config.yaml
n_layer: 9
d_model: 128
n_experts: 256
experts_per_token: 4
d_expert: 32
d_shared_expert: 0
activation: "swiglu"
moe_layers: [1, 3, 5, 7]
router_score: "sigmoid"
normalize_top_k: true
routed_scale: 2.5
balance_loss: 0.00852
balance_bias: false
init_std_router: 0.0185
lr_router: 0.000924
vocab_size: 4096
norm: "rmsnorm"
norm_eps: 1e-06
tie_embeddings: "early"
optimizer: "soap_variant"
lr: 0.00388
beta1: 0.95
beta2: 0.95
batch_tokens: [16384, 32768]
seq_len: 2048
train_tokens: 270800000
steps: 11463
dataset: "wikipedia_en"
Below are experts of layer 3 (counted from 0) of a mixture-of-experts language model. Rows are named router (the router's row for the expert), down (a neuron's output weights, with its number) and show model dimensions 0-127. Each number is 128 + 24 x the weight over its row's rms, rounded and kept within 0 to 255. Numbers have three digits each.
Before each expert's rows: a language model's description of what the expert responds to. This comes from a sample of Wikipedia text that the model never trained on.

# expert 7
Description: LaTeX symbols like ^{, _{, \ and minus signs in math, plus raw bytes of Cyrillic, Thai or accented letters and dashes in tables.
router:133187163121078099124097138095153142183128138105151110138122138070141109069098131118131176149102142125116146132107107122124086101172114122142139108130143131113133100142121120167112139099146130144164140128106111089117117095138110172118199127161115126103120110140100140101143114131106110124120076130125129119129145109145120149139103101091113084102156124140105151086153112105133126149154
down0:136137147090110115090101064115108138137132119110135124140154150117107156143170130163192135143098151152139121150135125153187091077155115094091130152112138109134134108150177116125124147148103105168089164135115126140116140156143083092107150117162148086114137136124143099113138116131155125116142136162096135150108131136095163153119116121121112136099070157129157097153116098128104135134139
down1:126146109169109074128089148100101128130094155098160126129155131086123127121106089100137124097091141148151159185173160109125100132127134162117126111122150111138126137157109113119156129130145147123148155142111132156119135115161137096170118176121159102084095102132162153122149119155182133141115147113115110163080108143160139144135106101133148072088134102122148127119134107118134088124102
down2:156109134118131132129135118121091148108153126125120112139152099078122139155118103144097097157118133114117137116102129122113160123154090114176143135086092097159111070159107108144157154114139154105116138132077109157126109124147117144148113116150107124154079143167116081109122154125148090121126162142164192112146093143144139081091121118153145130146110147118103156164086110152135156150146
down3:108138130117133117128110109144159117098163116174123157147112162168111180122125145107125103122138143130145175166119111152114103162133142117149109155162136120134100168119141106141148115164119128120135156116117126175087141118141134119106115116119143062101119091089173124122080111120145113069128109107168152137137126144126100143058130113104124118165158102144139103151137169137098146107101
down4:130120128130059151118114140099144139162079133118127138119158168169180130089102090163137177106172084141155125131164129114129110136168156116125180128129088141094159156147125136135102136080144115126126140145170107145094091107120107139125122106116128133102123116123082117123151109151152127136107112113102103105095147144125149141153148157119123128089101134099162116113104128134125170143158
down5:109119108096150123140117177111109110134143084107133100099128097070112129115142106112132114142137124158134089121132104078149117145134091107143164133069160135093141162158163105123206153124161113120115148145108103124111124132095140118110152112194151133128149144128123111148095152127138138122128168140114153173124117127158085144151153107092124101134153121134101136148129166118147099152125
down6:126141143102071129137150101169108088118125142152113109130129107160164161150104151097112155136119154168120108111115152117140119088130112116219122156166096104174135132135135126151096097136109149114151128151111123125162074122144105134088081121129092101125147064101108115101113108134138101121122152142153126171127128138109150158106118131140111120126141112118149179135127140107122136113140
down7:133123132122117156154118128120157159103142167142122147171116133118162142096150130138159145117123086129071130137157105133135129185153117134146121131140163092100128118142080167168084122169125125133140140096165115108123170129108068121121106109069129098090111091112111136126149141176101162150137126115133120158133140128144115137073105140119167123154168139158134109116152134134094129107132
down8:156112146149137144121146147124126125096135145147107157158098105107118164172136134112142150141132104140111167128117166032132146126123075177147110116134153111157136120162119127111144129140091134125116123137120145125136128112150143106142126107102139142121153109123162102074101088140108145142109104138058164092125145117128160156138123141132155078125061153145142115164131117118103139126120
down9:156132152155131145104147118136121181148148089092095132117136159145181131177104119150136142130130154098144094114120098102107149108073156108102091107161130127140128167150106143116167137129102141110147107114102129126180150114130143146143133140175142132153185170099107092134128123120146108133086112135132136123137140146158157163133142159102138128127163076107168149170134135102105116123137
down10:150127139147140098107135129124092173119098139123128102148139114115136142192119139094139115150132140151130107185103096109143152155072100146115126128126087163158123132088095101168157113138099151108134125101089096112162127132153141136126147103125112089125147179161160104105173136127083139166111174090160109133129135120127085149134120149124169126127121129119158103166103146115123119123127
down11:145093131117111092117117127118125130148126103115122101103142163127129107167127123148203126122167092126125145146149121110117090136160114142129124118125122103078097077122084153158142114111130122124146158085148144133120158174149150130127125118114140136140122163103133155165142125117137149187098158087172103103110096087150124133082107100163124114117110112140094112101177113164111117112110
down12:141093126135116131101123178110147129120119112124139138153109097124144103102165117141124112138138127079138112119096108146106175144123124142089114122139138110113141107122144100035081119139131155095135095138128097103120101176091125097196142123114098145130091166151177159123128127139117123138135109118108105117134143117117130142134101134139142158115118082134176164115119191115134122110141
down13:128139129131158130143157120141088111130129152151134126104114144096121113112160084128132153125127136113134085135119102118121117152138110150158098144140141179144132098123151133149152106149142170113079168142161118132126145101113089106172159140101149116149117088136078161123117102155148134149133134089103102137101153079070117117156135129077126135154144148129136080119158188140085152136109
down14:126115119088129116153161139159132129101095130111104107112139113137162169155111145106109171115153162129133125118114127141131090089119133160106141127159127097144109149112136095132109137134122117127189126154107065135106128128182131112153148135116140133162141087123128111089076098141107141127094119158127145178108141152126139162131164129080152135134096102149158124129083133165095075097131
down15:161139106131133110117110150095163124146158172104102073146107136128158121115097121139150096128095108122131100140113144102104123159110149117095089103102092176129138140128125119176119114168127172146096089127116106132149109140155102123140131108086132103141150101181127127111161149101114157123081143120142127159141156125180122111123143095152125081101125160118122119062138138154145135124149
down16:130146133141089131150148131111167146114123144177107131134150117101129121154105183132149126137124114133121161108117113115134120161119154133115148156105139135130093189110092130148139106128132143144114100076142116117144141177143103151170132065108123130116088151111116146130122187112115112142148121071084138086119141099114127122145101110145178133158105164158145154121138122144136163109185
down17:150074143155069147115113130125145134118149136151137125166095120127134134053113098114116104134102134124163134160159129119131105141123115119095103133109143154147147128161153150137097176131129129070117133122124108072141124076134116083090179126157131124135111133125149115170131127122118133121097113092103130131142120147117146129094118112126103116136122132133163086077158071138115122166148
down18:127154138111105134139145117149107186104140143133124093159135136101159136140118161181073180147104130122124115155068134137132109124158104146150140166128090169130117122110133103104103105123131154103130127154119075095105173117143109159157163095140099100140119138121098114121133130141156123143160119130133106115139124129136114120086090146092142148152113125189193133133135123116145129110165
down19:116165118136121145133147163122151149153126131107117125158129111127134133119141170152128127189114090129084154155131119155148130122151129121115157115132101157115162167095185155115111138134105112153162241126155125146122113150093109087159110105138141135122148097150114144117145145114113140107128153121134119132118139104096143122180136133100115120138124163086085152162126123119125140148170
down20:099106121156142127107108133165100146138143146093107099129087144114109171069190137149125139108083112111126148147115171173163107117112092118140158105103149141136146120139149122098127118146114126097126165168103112147154129164106130118127139109188144110143137123090140116116146127118127175094111135128099092107095128153113148089136120132142144146124137169110126127087163191129127131137158
down21:108126100121134178151187125119133098151111090141141192133130165172171100102139115123155119099155109150131114122131096131139142129110146134146143107148119137119135165133128129115154161143111088099122142103150119165136114117111084133165092116098119090116161122124134135164133092156144083127174135132119151131147098060135122108107152144069123130177144142120169106141114109127116133129129
down22:102107129145134123110104132186108164165107112126135115145146137157156103118114094140148067166142146139111058147112125122101126117121159128104107101149124152095132154154169076118117127137163117128146176138103128116140138106126146108161165158108123128169146152139119148178154151106124140143146120135129131115104119123103180111116155128117130128130087114121189168112128152104131114074131
down23:078135109101123091141130136099121136074109096091108145133145121153124085131189126135124124138103144142106125122167113135117119187113120103128135147143118091121108120128115139123109107134163126128111109112150168131097098129110134093073147158183103144179132134088126123113121133117137139163114089102062108122167148105145162113112129134179156131107123114103133091093154135116126122098116
down24:176127082122151124169127183120141149128106130133145157105155134152113121140131099112141114126125117137150159072093108153102124130107121159126086132112117117126147150076119139126120140100119113096102133149152123144148089115113125146085150134115114059121132119132154159141100169116076149120108087098131138117059115121109106129148122135068107161156124086128101110111126118133107102120107
down25:107123134147151139115190138093148088122177089146109143122142149121124119122129170142131117162144115122109180127161124114114135114148116109126183135112151102165147119139125149082152120109111157130116076150137134145141088083139096133148157098105120106123135139124158112148121119124136154138137180118109101137053152130124167152119137129130178142091131124106112104151139139126170154174151
down26:168148159156145149125126145095085133125093112094104066146103150101115118123121151121072116153102137108207116121103132144117159131132116125121139097170136117103141108053140122159094136138141157125131100111120113133094171119140117133154133122152129129091113164098145083131124106182135155133154127128133110106108139112150110142124108103121112134155162126101160146153143134109103132085128
down27:137111148127130120118164112104143129111131155134102109131082104125152160162167098093135079140139124126124141105110092136120153170130118144091142119140119163144113144119118087141118122149158120136108149180100152115123155103096146135169145126098103170153134134116180139132109166155127156123162119182133121129088153122072112151157130141133144126098096089166106101086167126133098142088138
down28:154121090139068137112124135120127090146104090159113141131126112133105131132118094087109105115139120147156173136101103115108090110111090144170123163111085061120169182139144101139179102147147125141130146119132181129075121176096135129158115132105123082128115095107118134125128134110134121129114118162136146129112112121136159093124146140111131124160119170144129136143157137105142123165159
down29:140100114116123131143147112117113149093210135162113099131139137131186153149148119093113117116164112105148183107166120160151147168109150111095130122103144138131116131118143134157131140121102157171115131120136100119106143136110103093142095166105127123133148138127170114149081137110171162114125165132156155133139113151111133144106140135158076149130156144103120123165168164156163093117135
down30:172121148135063145139133128163133125119095120085118166132086121128163145115184102103116108098124137128102103115109162096131168119107114143143120130132135120144132115113089122119132131116106174088114118155139062172101136125160119097127111129108146129104116128138116137132117086099154155108093066116106100102158103077139108157156124166099120133111145120102103163152158136127120131128119
down31:123131147095143094185118128144148179133144103104123137126158135086122095092137130152136125116151143126132143165098117127128154149095181168078125124135147144133109121150114142163133116127127113119097136124109097105159175122099127106098144155104114136154146157176154097161183104140107129126159111098143119165150121133185120117080149106112128105105146131119132097087143126118152078118116

# expert 30
Description: The verbs be, been, become and go, plus word pieces inside names such as Thornton, Attorney, John and Hungarian.
router:150156154164101113118134095136137130160146112098162122135120134069093155107116096098111168143099138128170098140113099130124090113112125134115124071134139104170110123098141120139146142084143111149157092133125148101130134119131122158164143162117107132136154142152155147103107137113167144166139127090131140130151119148126154147134180119066156119135150113115111165095126176111129104086087
down0:154140112153149167131060122131102156135150110099126085158079165112149138085085116130120112126075155173155140107116125112100130113114143128145151107138109130129147150129113194098118157089128103096136174182107116112120137149097080106109143152116116124170123172134129114110114167130140093148102107125127112125133105114130156110125136190151124132130110142131143113130141123161144116115125
down1:117165145142095122102073101119117111143160126134080116130097086138133119118131169146096108119109101132113131123121089182131149147129139182108145093129120177091105161118141147131109100124143110116131118098170116153107101157116075101128111128121162116106127115151105158095141171134135134106135121135128111105120144134133156130150089171131130144155074119126200138115137136127126181134143
down2:086127145116118112110120119150123145099139109153108134080145141139087124153101128109104101161130143084110114134138084121102199095175140158150131204134144126157107122140144153105109146179107145160092096129134150105066090105119146144115123125125143099162149127133119162119142122137124151131119179119095126115114124133136111151121082126098172125135129115151127092136145138120133134087134
down3:138143157113170147189160119117083137107161122133150171143102113106128160147141119129133132119117145162109108122126101164149154083132115151133158125135100111155139131114116084126167110138114140106160125146182149115145127140123183105132161162134104127137146112139106101117121099152110149084113165131140123178092161107145145151138104151150180150160109128120119094130158115091127135164083
down4:134140109091114142186167122120114118099186115133103132154145129114126132144148145144122133145114107145116179113102147109170124129148133124178150119114139100106089128110134139109119149127162055111104183143111109112099127102143098178133123149146130145104088125186123080168130140112114134119151157158117121127126103106137104144139129160136146132162118118152164126118145161147101115158077
down5:150088159120152153171134156102127169100184094104133142112133096095124116125146119140127100133129170139166143139131141123139129110098114120126182108166148077118132179145114146148115151103140152096133164153144171137110113154108096136141111139117145134138146131138176144132123117131168109168169142073116114124145149121110090124149136093083127166118142132091094097106133096136105120124152
down6:143105119096088169115143122110134146101096113104105114134129130127146099097105121129142156113080117099102113120114137148132173109113164140096081138130123119096119081123131145182154159160117169079150112142122082151122091105122116113126125076127152163103155162112087149118153145163169135144129124159127120132111162107122121118142156113156092135149173126129109109160123135130171095116099
down7:117169109146120092122162099166088142132117115142113123146117171143164137127106103172141102110164135115129136134129084136103102129139138107114118158121100154132172098145118138123123176142140108119184122144136107111142090122181141149165120110133151117117081091050099153115143081105134104159134146145121132123162135097139143143102104088167164146127117123132112110138108129140145101101153
down8:142144051097128128132153157180117136156144101125145122146101152091130131148116119117137134127108131117121124135092151117096077092133138154101103083165129140124106099133127151105125145077145110128126161151088128092139174111115099097177117115141145143165116118127145141130160057118159112123137111119140143142092117118106135120105136098133165100149120146086153142134133142182148124094115
down9:135085119097128165123166131114154106143127156139125098113125152136117137110109148121152135065099118135148118167131107116090141141107139132137156084141148067128135126098114144131126115121141134146133145146176145126143109160139104158093145136135178099130120121152148129159090138105205109176105203140132129108140147089102123132128170150140125118162156140149112166111127115116137113104100
down10:103139148127132144152118075110080123130135174125107156081121145123116145096175137134118152083140098125120105140150157145114117100118125104163155117110137118116125135109096149120157135143143157112122119109107117109118066112132114138205100145135093157135166139150159139149153113125141121155140141093133142178091178160145099153157128165112138161146160105114160132140150136124154116090145
down11:105104112133096155113102130157107080166149120126126135105132143132119131158155099103171126136158162125105110162104089081141149111160137125133136117120149130145155125130081166114140110173169121188107111156163144122091162146173141139129112112150117118098105100087122133109169125116151152121108113124124158168102094126154123081100114102130149100138124144132139145131100078111122120111082
down12:141139150163110125150140139133106099104141125142142124098123082113157135141111107112156131153138090130111146099145131104109142103136184092149143172134103137099105129172160100091117143095098155126128092134118164105129128158101142104104100144118136123125111145175134126111163192124127132103144126114112170150100146165108151157086099133132145119127138101096155110135135207111149174126141
down13:124151156159140155121115100111140140111146094129151111129113144152124115145158117093092142129127164199190124101117140155129143097143124111187126166106117145132096096179136154134115152159130101114109112150122111116082108157133106120119110124103135105101130122138105136101081149135107135110160110170126153121100076114159127128164119105117164129129107129097173128111125161142166153098094
down14:119122130172141108117125177160076152101104098161140128126109122142122133123148143143140180120121105058150130110131098101160058142138155143114094129105159120145156115140154135074094152149163137109144143132122137132093136073153145129131155108109100146120151102105136140161151129102130122163144098133146122133120127138149147168102185125105123095145108126146124121097082140120164119125121
down15:127150106153143104115116177133130118150144105125156132122102178171125108111112148106106126118083135130105088121126116153156096105136116100169143164135143158136140143105094102131135122125190134151158121151106157122082136151111162116100150096133125123151173121111164118110145119091085132085134178109115139121137129174100158129119096113173139106128129125106123075124142099109123084097106
down16:107187149113182115166123112138134127134118090164104134103173133121098122134100138117120129140164117109134096111092148117136124109125124113118142135129102159158127119087139128144161155136163104094078080141140178139135138120131139149130121094139108092116108141100164143088106147133111144157122130158125120088189071152125158105127118137090106163100138125097142123138103163083104122117140
down17:153119130151111114116127115136099119093136149150136146144156137109142097128132140129114153095155083112145167120152154143117124116136126091171147137103130172087108142151081117144108117125127130145127111106096081128126154146132105152156092139114160122136157149166128128142177114102147143125138158150151121167088129139131178146086142117150126164093100126119117171123118130093117206174082
down18:109149153132109118163153181171160163123157137100079113164109110137129114099129121175125111124164121123148122143117095071165137157163116114143131119104102117074062161124121064127102116149083136105142159153130145101080164132113133129122111125118106127158104116113101148157140108096126149155123121145124137112151165142124145128115101085165131146135137135134136137132147148118124154097128
down19:116108185148105137123161144136189117137121122142139124095094094152140127144158187117183145136158079140198152130137111102107102124152131099133166111088115133172147133096134144110116150157151147127138098122104127077091100104123140113121126106135117114110115143163149152139114172111137086106158145123150103121151146142163129107130100127139126120127112174128111129130115135148111175139109
down20:126105143087131158090137143131169122109117131118126128118150114165111102128127123104124135158129144111110131153086136112151109107094124138088093178102170108140137096079166121145129071114126129087133118111173086143143134144110133151146101125127146097116126113095125124112146098140141100162137108113133124115106119149090176092163105170068142114145183153115115128083155099115155121129128
down21:077167168084157150123119147124108132140118143161100167126127154122110145147091126140112180136163098149164168117164110145149134150119107136129163127139170157146151093140186133116148164102107104143099096136128107101126138154141132115142108130174156103173104164185136110156153128125127129119128128167142157144102129124119144095156157158144111087127104154138097139127142138119135121091130
down22:188132154100145107090159118122126135154159132126086118122143162108139131110155120124138123124134112128132123086165100090087092096128146113110133079157124142135133159110144112126117126082150158160112158077112109122133087113155138187158120107142119110132132096082173080156108137123130145168120134129132090138132123109121077123134123127128169095097122158133159147158125162166133130117128
down23:154136141135089137132137125128170135096122106107138155128110118114164116159082068147113168167100137132152113127136117102138121136103145097130137137090088097109146140140152173152126157149138125117150133103131140142095121140114134102098159165132090100157167130148131108111132169146091126144129127133133101148183125174177096086094147111151125123174143107157106131138132144177106103095106
down24:129134102093130139146123129153143135129131121116112091134120116115105132118106151144132125138138140138144108112172123101136143098122128147179161129110108102147138139155114064064129102091068160115119135145150175148121102108088136149136115119171105116125118098188155148156095148128128157096111122172159137131188147100092131129147112140113118152144120166121129147118151069131134107124089
down25:149127134071163128164122104145154132135134114147080171112120107134155191187106123120115124142131095114141163111150118174103141140117148119141150116150169131114148134085102112167125140097126113173111080097130119127104133119129119138119092160113129091132116115065115131123119169105145148126091114142151148114087127107146124166114135120131137123104141093101087159124107121146080122161118
down26:133132138126128121125096119098094091110137168186145115106117173112103135154106149150117150111133093135143157159160132147137106155134077150142134099156154154143136110115118129141104069111147109095127131101133106110166101110140131145109128115142125113137089106112128080066145125152117079099115100146134128099135155132124105181130127128137135124175154172132133146142178107140139140187115
down27:199134098143139116132150148120139130162177123154123112157137128125089163136135114147136162158140156103131156166149156155163143148119170150109124146129116114111165105117170140153069134140100121168121124141146106137156126128155154152136139135086154107121106128131095114170112073136124105100180108132129076155143113128099128158111121114112141131138132129163139161148093157116111114150081
down28:129090113094137161168118157129133135143170105114124116140115124121148103082088141079095137103129109146125117132110111160106104129080130092159141113118113093092112146166127106132094113140088147117109175105109120151116094161112108105184083137139144135121138085143148138125143117119173115083123108134131136123150142148118131127124089117159139128148171157128177142110170115163128119156177
down29:103103097181139120129131186129134118121136128113119108115146109112127133111118094140056144120126055135091181127142113110122160106112160153100106143130132137148143081106134086112169122188129131104142146138123138141105121119137115117116154132166118118124117147139118119129112105110126153142121140168134081063119131110109154088151102093108151135118156135137150111090125115127141110074151
down30:123110128118142152151117114141113118141104138141055155111141105152142149135185099103095098105123148160127147156121141157120118116152128134132113161120152091129148137096157129158114149149164118099107039154173102123117125112120139139090138121124131133139109081113130078128135150140134125157071128106111105167132146146105100100130115149147180171142143114121141127155118141084127123158118
down31:111151155130131104151123085129065112077153117113121126123143075127141101097123096116098140075105165160131122088127089113143116110100139116134131117121143136156088170100083135138144137108145104121119149123129120139075167078141115139153148130163139102156132114122105092175146077159132152130136146130116116178135094107133147119146102125125153179130118124138160107140151138108128135152137

# expert 18
Description: Short word-internal pieces such as ol, v, iv, b in words like condolences, wholly, Colombian, Peñarol, plus sentence-opening There and In.
router:150139149134078084118152128094133083149124131110136103145101151133134109110124081123160123126113138088107169155109117114125139129159127144076080135121119114144090110146149129134140137114111128134110126141099128121132108128142113126143184159096125167080126150153112159125122073154140165129074102113125170129151131177104113166172106100138117105109137098073110109117154123134160119130153
down0:124151127124160142137150137132149126092114120130130083092139132128154151098164168135136124105095107166122097115130107165117115103105097103152120101185117117106120136134139161156121107119144113123116123102129114131160142149118151179109135154116136122111129154135126093115085101155161120124154162136114151051120148143135066115150119106114074102082078107117130077154153152143129143139123
down1:106073163099150137137127128142119113127106163132129129140127169133158118129113121090133176136108126096123155143139092144130144139133141147131132176099092132118096166118101149162131112193133077084126146135093103127115143097179140114096142155116155133117114093091123142136107095126122131146141118195096138127137151143131145090116119124148164145099113108097123138111153196126120120127089
down2:138128118081076156143114087116057125117138159137149162112136127156127162125155146134148110123156134142148144153142130157105156117138143095103129140128154127187125135095103148129137128089104110137125141159156091147147077154146121121118100096110110157115137118105132130114154087117180121115139144119141140152112149134092139139137106151118109174076132109170085112174135112109145101171116
down3:093103110102109125155118146156080120170126136171095123138133154148092133117086139117106100146097103157127113173146113147114118160134114136139101123127110128143134136122086187107106111130155111094119166117101130152160113139124123136132144154085126131161156129122148171143096139124131162174121131118132167109110085129091150142102104125082102163153096166153107098105148144113148079155117
down4:111104124141133180131081133092151176132139156148124126141174098141114170115108160112141125131130113167127132101150126160142120158106105127135117135169119095175112108125100145131164092134172148109135118145133136135138050131157150150128124103128104096125134153183127125157127119110142105124164150113112142117106089142127138165133109175126071132141137112116086109145146112118184126141155
down5:123141153127141174122125096141164155109148128137112137155098084131133123140125140148160139152139140126160125124055139189117132111064142117107105142154117105169111133155181108116122095100117135134135149089126126162156096158132179135131101149130142114138109139103135085175121110142139094097126118112167115119133117128074124124107125106155146107096100112151141071098118146128158120125127
down6:164119096128135149138168142163135106096161145144150146139128135098124140166105145141105164121137141106120149141128106129156148121148112179151074136142106125151145152067098138108132177141153121108124101134096138084156109151109096150097117126113117116087159173122114142109092144075099109127114110131112104104144125164130132086153126150147125119194113114133088119121117121152141162141087
down7:164127129126150137137072143165131101152108112112142164134124142135083117109081150119098155125092143141143145127065110106102124083103120136110117129131120149065140132133151115083119124120147168103107190129110135155146171136092155106102132145163139121110111132110106130183097133106094089151141122152123109123146160107112134119132133132153101084119111111098079123096142116132138130110157
down8:123145111089117144130121136131165149160127156157077124155126092111163135125135128150139110127135115157159125127149161125150121149096114123096132136095139136129141151169130133136130118121168102083107115128159185106149163160118120083173174150103098151125150119133153116117110170164079104139136098124105102123139102150118088101170110150154126089129153169097177152166133140114121117112130
down9:129163139100139133110155112120120129132116101142160153148118120143116102089136112160165121181141151086089093141157142120150125115139159127147131096144144128196121165150150148134118102129135123178134158133126154145197078137087134197122125121148162138135148143142160099137117146133138144134163171179108139137141156092095132120117114115129128143111141124103124093133147143126115148175108
down10:134150119111137164118093158158121121126112093134081136096110155143124130125123143129174169115111143117148143151107137134133120131152143105063093109107152107086160112115131097097145189095110158131127104119152118150137160129116145121134115102115118136101106103157136127123147124127141139134156094105133113160150140150078157146158153127132064137125103111114062188156139096125094160125129
down11:137136122161093150138137149106115100124145137098134135166162146114105128125123109131111118098126101167178164119148155104125132095075102129140152188147096120150167130145082087115166131120150169130120144162148129121144141107123129136093169184108134130167120139152128118131135106128107161123142132140173131159097133133098152103155115126128177133102165148140114136097140175166170144104120
down12:118084145140148138124098135106138119157141138137113148143082078110142097094145144156104126124150109136133153123169106135112134174124115110141171134187139142114110092162130150126134103129144122143160095129131106092138091155164116077139120127107104129140133150125117111139156123095122108076100142098116138155096163095106162143141125101121128096136091065147170127115140099127150127086175
down13:178113110071134150156093144120137127147118123101124099161097117100153123152115114094138161092141099146087156085120187120136150098177150161154136127119147110100101150167109133161139135126136133132096145105120117166138121117116080135142083138124136125137093104147144140152128109129159163117168135135176138123107163115078164126141115115114121101117147130096154147117171149151127140131164
down14:117156120119142119154142115102174122111121123101110158119159090113128135129070123102106162119137098072122089124109125107145142167109145115104107084141102125099110158096100096196125146119135141192137124081185150151117128122139169131147121114080135108086109138101155146116134124111128122143138106141079099144146152112135138113104130116122087118165112122164113124127098117134115108103121
down15:133091105161108114121119144087153123135081144122125134174138143117144109094082122084083134145125092151121134145086131124133167146098140106107149115131116090122130134107128139102106158142130137176175112147118124129119121135124100110088088170164117113181118154162081134152132151105190110114114093111109114100148131127139169088133147099165095127133130113133117135116137096153105157144142
down16:102156107168138132120171112099113166115129149098113143133122130130105100127155118134139117141138137109129118086175145105149152126074158086127178122151129121160129147157161137167127151085086107154120137144118086109106136111126101140126142131101160070111127143102122106131144116173174117143109096082094136123126146149150154143121094106171161162094160165153117137156116128111151124129114
down17:143152155154164115133145115148189179125119109141111148148110133157099157158137117119094132172119150148104123107119151144165161133121092112132116131112168124157146151143120114117116117108072081138092179122102187141142134128051141077104113148124110098162129158112102134122148155114104114115106094124130108120099126113132113134142079112126156146140097134159132109136132147102140107118114
down18:089146119141156080181128128126121123138127146124168131103139112159120117145149140123135149115116163148156134145137142123112117123127146155143120147112122126122095084144110143127108149127148129077174131134148177110134136090177099117117119117109203115097107177121133131132078131163135135084143116124126148113064099093093149147100101166141144118180103134120136140156150103086139134117123
down19:112163121116145111092092108162151098110120091127118104107124159118109193139136153104149133135138130064116139128122178137113157116129127093095139141083136112120150157110145129160132132143085104149113143130157125127159186125115147102129084135174152135164080109159125137088120140141120117111116110110148126146138117140102064095115120123148136104152124111123120094166070138140123141115146
down20:166119135103113106155109122117137117117184154142131092113148136131107120123108115118101161134076108125158099100116062108142080119127134116131121147080116114091171157125109120178135115149111121158117115131108097094075120124149118069121134079118114120138125115105140132119113090120108151147143147130097173160160114141127130176140108105130105125130140118087150144182157120117100104140145
down21:117149123150090142088178102124124129108105142098115119095098086132169117132138095126160151105117183201160133103083098164131166127137151094083077149084128146101116078143162130141141131122117159149107099111112142126138145106147123117120116087125113112129160129102091136129103150113148094098125128124121128144125131103125108089150153135136117124130112140134136116104153147097096168101136
down22:162155088125151076139069122095143119165162100084154100125102124143097158152099113140116108113134119154108108068140125100158132132127128064140112146150186151126133166133120110095085120125119118158124138179146155139091146135126135132102109125151100085113134105127132143107121131123124166143133131127156168091097110125126129138132127148156130090130111142076136153141167105133117108115118
down23:134168117147124108167137132147114127106140087172148088172162105092177120169122142098168109130127135146105107104132173075149079133116115143097136153094104092129145133162116162082164133152101114120146155141101122106138131119149135166103118131163122120134121170152103131131136153121132139173151134116135142137167117142155165119137085126164122123115134175149168100146150143134151134144126
down24:101127149081081097115139074138140134124146099161144183127114117102109143147145164151139131132107106130178146082159133125168123062143080115117139146105087133125088150106105115121120115103149098148150103129120095119116136111147129111093130104104164111104172117117133101095140140144094133121140135145134115155093170136120104149105143167118124151105095103100127134129117148131090084148145
down25:137162097132128116122158138113100123114161152113130130081152122126088115119136164147134155105125150126091168112093168124098113147111182158113167155138121086155101124070149129150155135109157176177140105146108102125143108151151145128113118107152136106103112111160131158108126146147145114128107128167112129123128085120152114073112163151144100151170141175119105096118109145107132135151102
down26:150098145149156147173101138181118131122076106146136088114086097138135139163116130143113109118096119030119124118136132152100153132099121110117141150125178156099148145100164104161159146159116136110132134144115142145110146125125128099131145145098171120150155120136126098122165102133095106136131164136081105135144106087157100149139084138117136110108123121152108108142116124108092134126149
down27:108132104120115186111124159135163116147093156084137123184134147140096094117094169112151112122135126113127127144100126148154163097126123132109154085116108146142154110087130125094131128158129096128133128187160117117157174157114138119073073099124149129141112192119075113137146129136134135110130107135143138141138146130117152122137120113127095120079158088105126159109114110131172126126126
down28:130151116129167125109121161126101128095135088090101133178125116082139100075141115140145147125145088116133154075139161113128106136067143137136176127148126119143136162117149120097097120099124126150151142159108132119097103124132114138142158157179137123160076124134168097170109133126131144142106125107152117107110121098132169129107129125161116098110125104169138138125129156149161148124063
down29:152108155149110140121111155129150136145144118149155130109151112113098144150118176144161180105127094135172161183146096134134096101138185120144070183123123100123136138169145147125110127128147158077128100149099146157127117143123139138140117113116125133097105132162103145132079128094093141095117146124117127162133153140097113144157145147131084137140114105148157171128127172117083126123120
down30:154074087125121128136141158152153117170124161161127105163099150134117101137146123118109058141136153159128103095119137140167127131126130103110116107122137147113087096172130107134148106111120121109143155108140103174132046121113121157143148120104109095122138150107107127156118117163148119108199128130127140121126148114130145135154142074104131097122143165118082101145128142133157131114104
down31:133117104133081113125125124140147144146134116122111104100115116101124137111152137129091098117123077078095157158120125147090103143139089112105133097142117129104115142101105117122146149122138106140109171148161124144140095141100084104127120098144120108125159131093120141132146162077099164074073105154119130173104171110133124149103105097124125169189106133133134131115098114115150088117089